config = dict(
    num_hidden_layers=11,
    hidden_size=256,
    n_experts=48,
    experts_per_token=4,
    d_expert=64,
    d_shared_expert=64,
    hidden_act='swiglu',
    moe_layers=[0, 1, 2, 3, 4, 5, 6, 7, 8, 9, 10],
    router_score='softmax',
    normalize_top_k=False,
    routed_scale=1.0,
    balance_loss=0.00909,
    balance_bias=False,
    router_cosine_scale=14.0,
    n_groups=8,
    groups_per_token=4,
    init_std_router=0.00778,
    lr_router=0.00133,
    vocab_size=15353,
    norm='rmsnorm',
    norm_eps=1e-05,
    tie_word_embeddings=False,
    optimizer='adamw',
    learning_rate=0.00157,
    beta1=0.9,
    beta2=0.99,
    max_grad_norm=1.0,
    batch_tokens=65536,
    max_seq_len=1024,
    train_tokens=312100000,
    max_steps=4763,
    dataset='wikipedia_en',
)
Below are experts of layer 5 (counted from 0) of a mixture-of-experts language model. Rows are named router (the router's row for the expert), gate (a neuron's input weights, with its number), up (a neuron's input weights, with its number) and show model dimensions 0-255. Each number is 200 + 40 x the weight over its row's rms, rounded and kept within 0 to 999.
Before each expert's rows: "comes after" lists some tokens at least twice as common just before its tokens as in all text. This comes from a sample of Wikipedia text that the model never trained on. Tokens count by the router's weight.

# expert 41
comes after: ", ", "in ", ". ", "In ", "well ", "According "
router,125,207,255,219,194,220,200,134,170,208,185,207,189,198,203,148,161,226,222,253,215,151,158,264,121,154,286,194,178,216,233,177,168,210,192,178,257,244,233,163,181,169,251,185,210,136,199,192,192,142,167,141,234,178,161,210,237,157,132,227,232,99,218,206,229,186,202,198,156,244,218,259,176,225,203,217,199,167,247,243,249,156,212,145,198,142,191,206,196,185,252,198,256,174,197,232,227,210,175,172,144,148,189,209,189,207,210,82,163,247,173,178,221,169,196,144,193,111,244,204,204,239,156,192,141,168,216,202,262,174,240,261,189,145,193,191,168,182,209,232,209,188,171,282,218,178,234,193,183,226,107,234,171,149,174,140,290,147,217,201,187,249,177,207,243,195,201,164,231,212,215,288,145,160,192,275,247,182,202,250,251,232,205,147,145,185,242,207,286,150,204,197,260,207,264,187,190,204,250,204,225,224,206,186,191,242,182,237,208,238,242,200,215,196,190,246,173,277,132,201,247,203,157,258,198,196,277,276,171,291,228,84,147,244,196,213,230,250,190,117,197,188,258,193,176,228,170,164,210,147,175,168,117,224,107,232
gate0,140,185,162,184,305,198,184,240,266,156,202,265,248,194,143,165,131,196,193,197,201,223,171,174,255,231,219,173,238,230,166,155,249,131,284,227,177,242,188,240,218,191,253,215,222,274,174,234,147,233,169,242,128,225,217,221,223,203,215,203,212,254,251,196,192,190,182,241,192,134,208,223,200,167,252,167,110,236,114,183,229,214,159,190,155,272,229,172,153,184,262,212,165,233,172,260,105,222,217,194,218,197,231,194,201,203,167,207,169,227,178,231,163,201,179,236,168,142,243,202,146,241,202,202,199,207,210,184,228,150,99,173,138,250,185,196,143,188,258,218,224,155,179,147,272,242,142,244,140,152,199,229,200,214,193,160,247,233,135,196,258,156,197,197,188,197,229,194,234,221,173,174,208,185,193,210,195,246,196,213,244,195,217,198,246,122,207,236,199,175,247,161,160,68,149,127,126,202,250,225,244,248,204,220,182,104,236,135,184,180,169,245,224,231,262,295,157,190,249,146,128,185,208,176,197,231,137,207,186,200,155,176,216,203,237,210,226,135,154,189,143,271,208,93,194,175,193,139,181,214,201,164,233,231,199,170
up0,241,213,195,245,165,176,276,149,157,131,202,154,192,225,141,158,131,213,191,214,217,181,170,211,253,260,243,210,248,141,215,183,224,230,128,197,156,119,187,258,165,149,234,257,257,223,232,175,243,183,240,193,152,170,229,171,200,213,187,176,170,141,186,263,219,157,217,132,148,139,164,151,210,275,174,283,251,224,194,196,175,183,209,161,223,144,205,227,178,254,173,197,154,161,178,189,242,164,205,253,230,121,283,176,250,193,169,243,226,247,205,236,258,175,217,181,286,195,129,187,175,214,232,243,215,166,183,121,192,215,277,191,202,192,157,244,199,159,216,198,204,248,219,200,189,214,226,135,242,178,217,238,162,274,179,261,153,198,202,161,225,191,169,184,222,186,221,197,173,192,230,100,196,239,200,202,196,235,235,191,213,194,202,169,221,232,142,201,156,148,262,266,258,174,189,280,229,209,234,226,210,193,235,200,133,212,177,237,194,201,134,172,268,218,164,271,292,155,191,206,192,290,240,186,144,175,173,218,112,100,164,244,152,191,137,231,245,171,308,207,201,198,159,167,228,173,289,142,203,179,217,200,198,238,227,183

# expert 28
comes after: "In ", "in ", "On ", ".", "on ", "January "
router,143,177,224,190,198,181,186,178,95,176,267,226,147,199,264,185,243,233,204,166,282,183,238,253,231,244,212,259,239,143,207,232,173,219,138,227,198,189,247,181,177,174,145,180,284,197,265,209,216,202,267,172,233,171,290,230,194,214,176,198,203,233,246,256,312,232,205,182,114,170,216,198,254,218,259,251,163,225,163,196,199,201,196,235,170,176,203,197,206,238,272,200,272,166,160,203,197,235,153,195,107,243,218,187,213,262,194,116,161,153,153,193,198,242,211,126,234,166,184,209,170,177,253,199,216,191,197,185,199,129,234,205,235,159,205,243,246,200,139,178,241,256,206,190,209,219,190,214,199,224,210,117,129,221,192,222,236,146,135,182,226,187,230,233,193,195,207,232,210,151,242,242,172,219,208,229,176,277,232,234,285,202,166,210,162,173,189,201,266,177,155,274,324,228,240,250,215,244,177,211,168,216,178,143,143,246,164,182,228,175,188,136,227,136,234,220,202,263,214,202,238,162,186,234,199,160,196,258,139,208,232,168,112,184,129,246,256,220,214,223,149,209,187,236,133,257,269,227,200,177,127,276,196,166,172,198
gate0,247,165,194,132,193,169,188,190,183,175,232,172,184,203,161,156,246,197,219,261,203,175,264,148,193,217,211,191,203,145,206,226,220,226,180,181,254,210,114,179,257,187,208,161,277,217,247,275,158,209,206,172,276,174,186,259,255,199,140,234,172,181,150,260,188,197,187,208,149,206,135,191,165,183,278,159,195,231,112,266,164,187,268,288,172,192,221,160,212,207,185,218,178,188,191,204,226,188,244,236,214,170,216,247,249,158,184,239,219,223,175,265,220,239,202,151,217,160,187,173,235,171,228,181,141,187,119,177,188,159,257,172,212,153,222,300,255,182,138,168,180,188,216,220,208,257,212,171,217,160,141,172,237,163,212,170,250,154,137,270,210,146,193,256,217,175,183,252,179,172,204,238,190,247,227,213,170,208,221,308,206,209,227,207,106,221,140,244,165,178,154,172,239,187,155,313,353,234,184,174,242,161,223,180,269,234,224,173,195,275,282,206,162,226,247,194,241,166,193,154,265,202,183,251,219,182,230,146,203,135,204,236,218,147,215,220,211,211,205,255,168,174,247,191,217,249,266,140,165,224,201,260,168,176,239,207
up0,253,193,190,136,175,201,211,220,190,254,212,195,225,195,161,148,258,158,202,315,189,209,244,165,206,139,188,206,183,203,196,199,231,220,183,212,180,135,178,147,228,170,141,212,262,186,211,243,242,221,145,197,254,157,177,236,245,212,211,222,172,184,195,189,223,210,189,164,146,219,205,174,244,205,163,201,176,299,158,264,193,171,243,161,173,182,203,193,162,229,224,230,143,208,247,196,237,226,181,265,242,218,113,256,222,199,169,193,216,162,158,209,189,229,201,141,215,197,186,153,164,199,215,265,239,169,97,185,273,145,259,234,215,149,183,348,220,108,138,194,238,201,188,203,201,289,234,175,224,207,111,200,172,216,289,214,177,203,117,158,229,207,271,171,175,246,206,232,247,171,210,194,214,204,224,172,182,204,198,259,160,181,212,139,174,200,152,197,158,221,168,233,231,158,223,240,256,256,255,196,243,184,230,208,259,216,284,186,226,189,260,212,251,221,209,218,267,128,138,157,263,193,172,272,220,171,207,142,204,192,234,257,188,126,185,195,216,280,226,131,188,209,156,203,202,185,168,209,242,186,252,247,133,273,261,273

# expert 23
comes after: "|", "\n", ")", ".", "\n\n", ";"
router,152,225,192,197,254,168,260,264,170,181,221,199,237,200,284,271,158,178,172,179,280,171,212,210,200,221,249,216,251,197,198,285,179,341,169,181,200,228,192,196,218,204,218,186,205,199,221,156,211,126,246,220,150,240,203,180,241,88,193,207,151,242,298,214,229,208,193,176,212,145,136,247,250,206,148,190,204,237,241,202,153,237,232,223,212,212,239,222,201,242,156,201,210,208,171,254,179,180,118,190,225,213,233,217,229,215,177,198,233,226,144,130,146,235,194,279,224,222,180,198,163,154,217,201,229,273,177,159,233,235,233,189,198,128,187,145,229,195,241,248,215,144,203,181,230,223,176,230,221,228,152,207,139,217,272,108,196,174,255,231,192,206,145,226,213,218,186,196,224,193,190,205,220,164,261,223,223,198,184,171,210,284,223,142,160,164,256,211,225,160,187,175,197,133,258,196,246,152,228,246,44,183,190,257,138,102,134,229,224,156,210,229,174,200,197,177,211,285,140,193,168,194,200,141,186,210,210,189,188,244,306,240,162,239,242,238,264,223,219,243,166,194,225,182,296,217,192,206,223,190,195,185,215,205,252,174
gate0,214,249,129,221,173,225,166,219,182,236,142,204,166,187,237,114,229,264,192,200,212,282,221,262,105,150,148,171,146,156,270,159,200,187,170,190,219,150,175,198,209,202,194,230,162,130,158,224,228,208,200,207,190,216,266,284,279,193,241,195,254,169,173,237,173,229,202,212,178,221,286,227,162,216,168,223,222,263,199,226,134,183,108,227,206,193,205,257,210,207,202,210,142,169,203,132,214,203,179,139,182,224,218,198,174,170,218,216,194,95,282,198,168,263,297,202,200,158,186,147,197,165,245,211,189,215,156,205,222,193,214,239,233,221,233,229,198,239,206,177,234,292,181,154,129,212,191,171,273,153,185,192,255,243,199,163,110,167,266,219,191,132,154,218,219,186,195,214,164,197,229,195,168,161,178,205,155,210,244,243,164,200,193,253,226,186,266,267,159,145,171,201,167,276,206,201,200,185,152,199,169,276,246,158,184,225,176,249,207,230,230,110,188,202,209,252,187,162,222,186,314,212,202,226,161,212,177,140,220,192,191,194,263,148,216,173,152,183,202,100,247,251,145,222,247,280,156,274,244,165,190,187,232,223,156,214
up0,263,230,193,196,282,259,181,163,263,230,228,149,215,224,194,215,286,221,162,118,161,136,195,187,222,205,247,219,226,137,149,253,228,205,264,203,225,197,265,221,168,200,244,229,248,212,270,206,151,183,204,167,216,214,236,180,151,180,110,188,180,211,186,198,162,139,185,223,208,130,163,186,209,237,186,210,168,181,178,208,216,195,271,261,140,202,263,150,169,193,165,195,228,88,247,203,194,251,205,209,252,179,192,207,223,248,227,92,190,235,131,212,211,186,205,186,173,171,201,191,251,221,229,232,90,191,194,223,123,181,176,173,192,204,197,188,252,182,220,214,217,205,188,174,215,142,224,192,174,160,219,210,146,109,147,179,165,121,133,181,164,233,267,213,311,170,165,184,200,235,193,196,226,191,225,217,177,177,151,181,281,168,263,133,152,221,238,151,207,232,234,205,342,169,175,196,183,205,204,178,202,156,205,146,139,187,201,212,218,170,252,220,149,168,164,216,226,183,153,225,232,211,205,226,138,201,255,279,151,221,177,177,234,250,191,214,235,268,174,188,145,226,246,192,172,184,267,121,217,266,201,284,235,152,158,184

# expert 31
comes after: ".", "201", "′", "200", ",", "202"
router,178,135,194,150,243,140,234,190,186,269,130,139,231,202,203,256,147,262,242,262,200,238,221,123,198,183,202,214,214,268,151,202,197,203,215,186,203,216,227,282,213,143,219,225,179,221,209,129,199,224,208,240,210,80,216,195,231,124,207,184,181,227,215,181,130,232,135,211,227,245,250,224,167,220,283,137,187,269,214,222,107,202,201,260,119,218,192,237,186,136,231,200,224,197,182,191,287,176,255,282,201,160,239,181,201,183,224,185,124,197,270,220,268,122,239,233,123,195,192,218,207,104,251,235,194,158,157,221,190,202,190,167,221,190,239,212,174,187,206,190,191,231,104,237,228,230,138,186,114,162,190,118,161,144,238,135,259,205,222,200,217,215,190,195,202,159,182,230,200,207,205,219,189,260,150,181,110,177,191,217,209,115,158,158,126,231,202,273,257,138,165,239,210,200,229,206,226,158,182,166,192,187,192,225,211,232,229,149,209,240,179,287,202,230,227,160,207,171,229,188,192,240,218,235,247,257,182,231,261,234,174,198,196,153,197,163,200,218,154,230,191,197,198,168,208,194,297,261,220,238,178,203,189,279,171,207
gate0,92,161,262,239,202,145,239,197,163,209,249,240,257,159,156,183,178,216,251,139,252,204,154,192,162,231,201,200,198,181,125,223,167,275,210,240,156,149,193,150,202,198,193,197,84,208,185,198,244,251,216,174,185,234,207,187,125,249,213,121,250,254,186,260,215,166,142,208,214,164,208,168,203,174,192,147,214,243,142,246,266,241,156,150,264,148,254,143,196,188,209,155,221,262,271,217,164,203,161,112,225,128,137,225,174,179,252,245,272,183,189,194,247,248,206,216,220,183,196,213,205,257,141,236,250,212,146,174,216,247,191,252,269,142,168,149,171,156,207,267,209,225,244,109,217,216,216,306,232,204,222,269,194,191,208,134,209,220,169,175,201,183,195,262,190,208,232,187,136,184,177,184,294,267,214,140,175,190,182,229,230,225,204,227,266,198,244,201,246,242,185,192,195,195,165,164,171,220,212,280,142,194,136,225,154,208,233,194,242,234,199,167,142,164,212,189,192,146,168,208,194,237,147,184,148,210,196,187,162,164,208,151,139,230,237,164,252,192,164,258,232,231,227,236,115,170,197,209,257,177,240,149,179,171,188,182
up0,198,177,168,158,164,249,205,223,203,234,251,166,166,212,193,177,154,189,220,253,217,240,194,229,232,196,264,244,244,186,129,229,222,188,256,215,226,212,145,210,157,113,322,265,208,267,145,94,210,181,164,136,179,203,174,257,174,247,144,255,196,158,124,263,229,130,176,175,241,200,173,160,207,208,205,193,195,196,204,211,194,160,190,182,175,202,195,195,204,207,189,201,204,175,175,252,188,306,204,305,204,130,197,189,249,169,182,199,232,245,204,218,195,172,224,229,201,129,188,182,238,191,200,278,222,158,208,205,258,148,108,198,151,174,211,148,266,177,178,173,241,209,132,190,232,155,152,93,139,211,194,223,165,215,202,244,278,238,252,185,192,206,236,154,185,217,172,166,150,251,214,180,173,217,247,176,172,233,266,182,204,183,102,164,243,221,234,227,247,171,227,246,225,207,187,195,137,213,170,203,266,151,187,240,233,192,242,191,158,174,216,252,241,205,183,152,120,244,238,248,157,325,259,197,208,195,220,264,178,154,205,239,209,206,197,258,223,195,221,182,161,154,187,242,233,154,232,179,305,219,171,233,240,255,168,218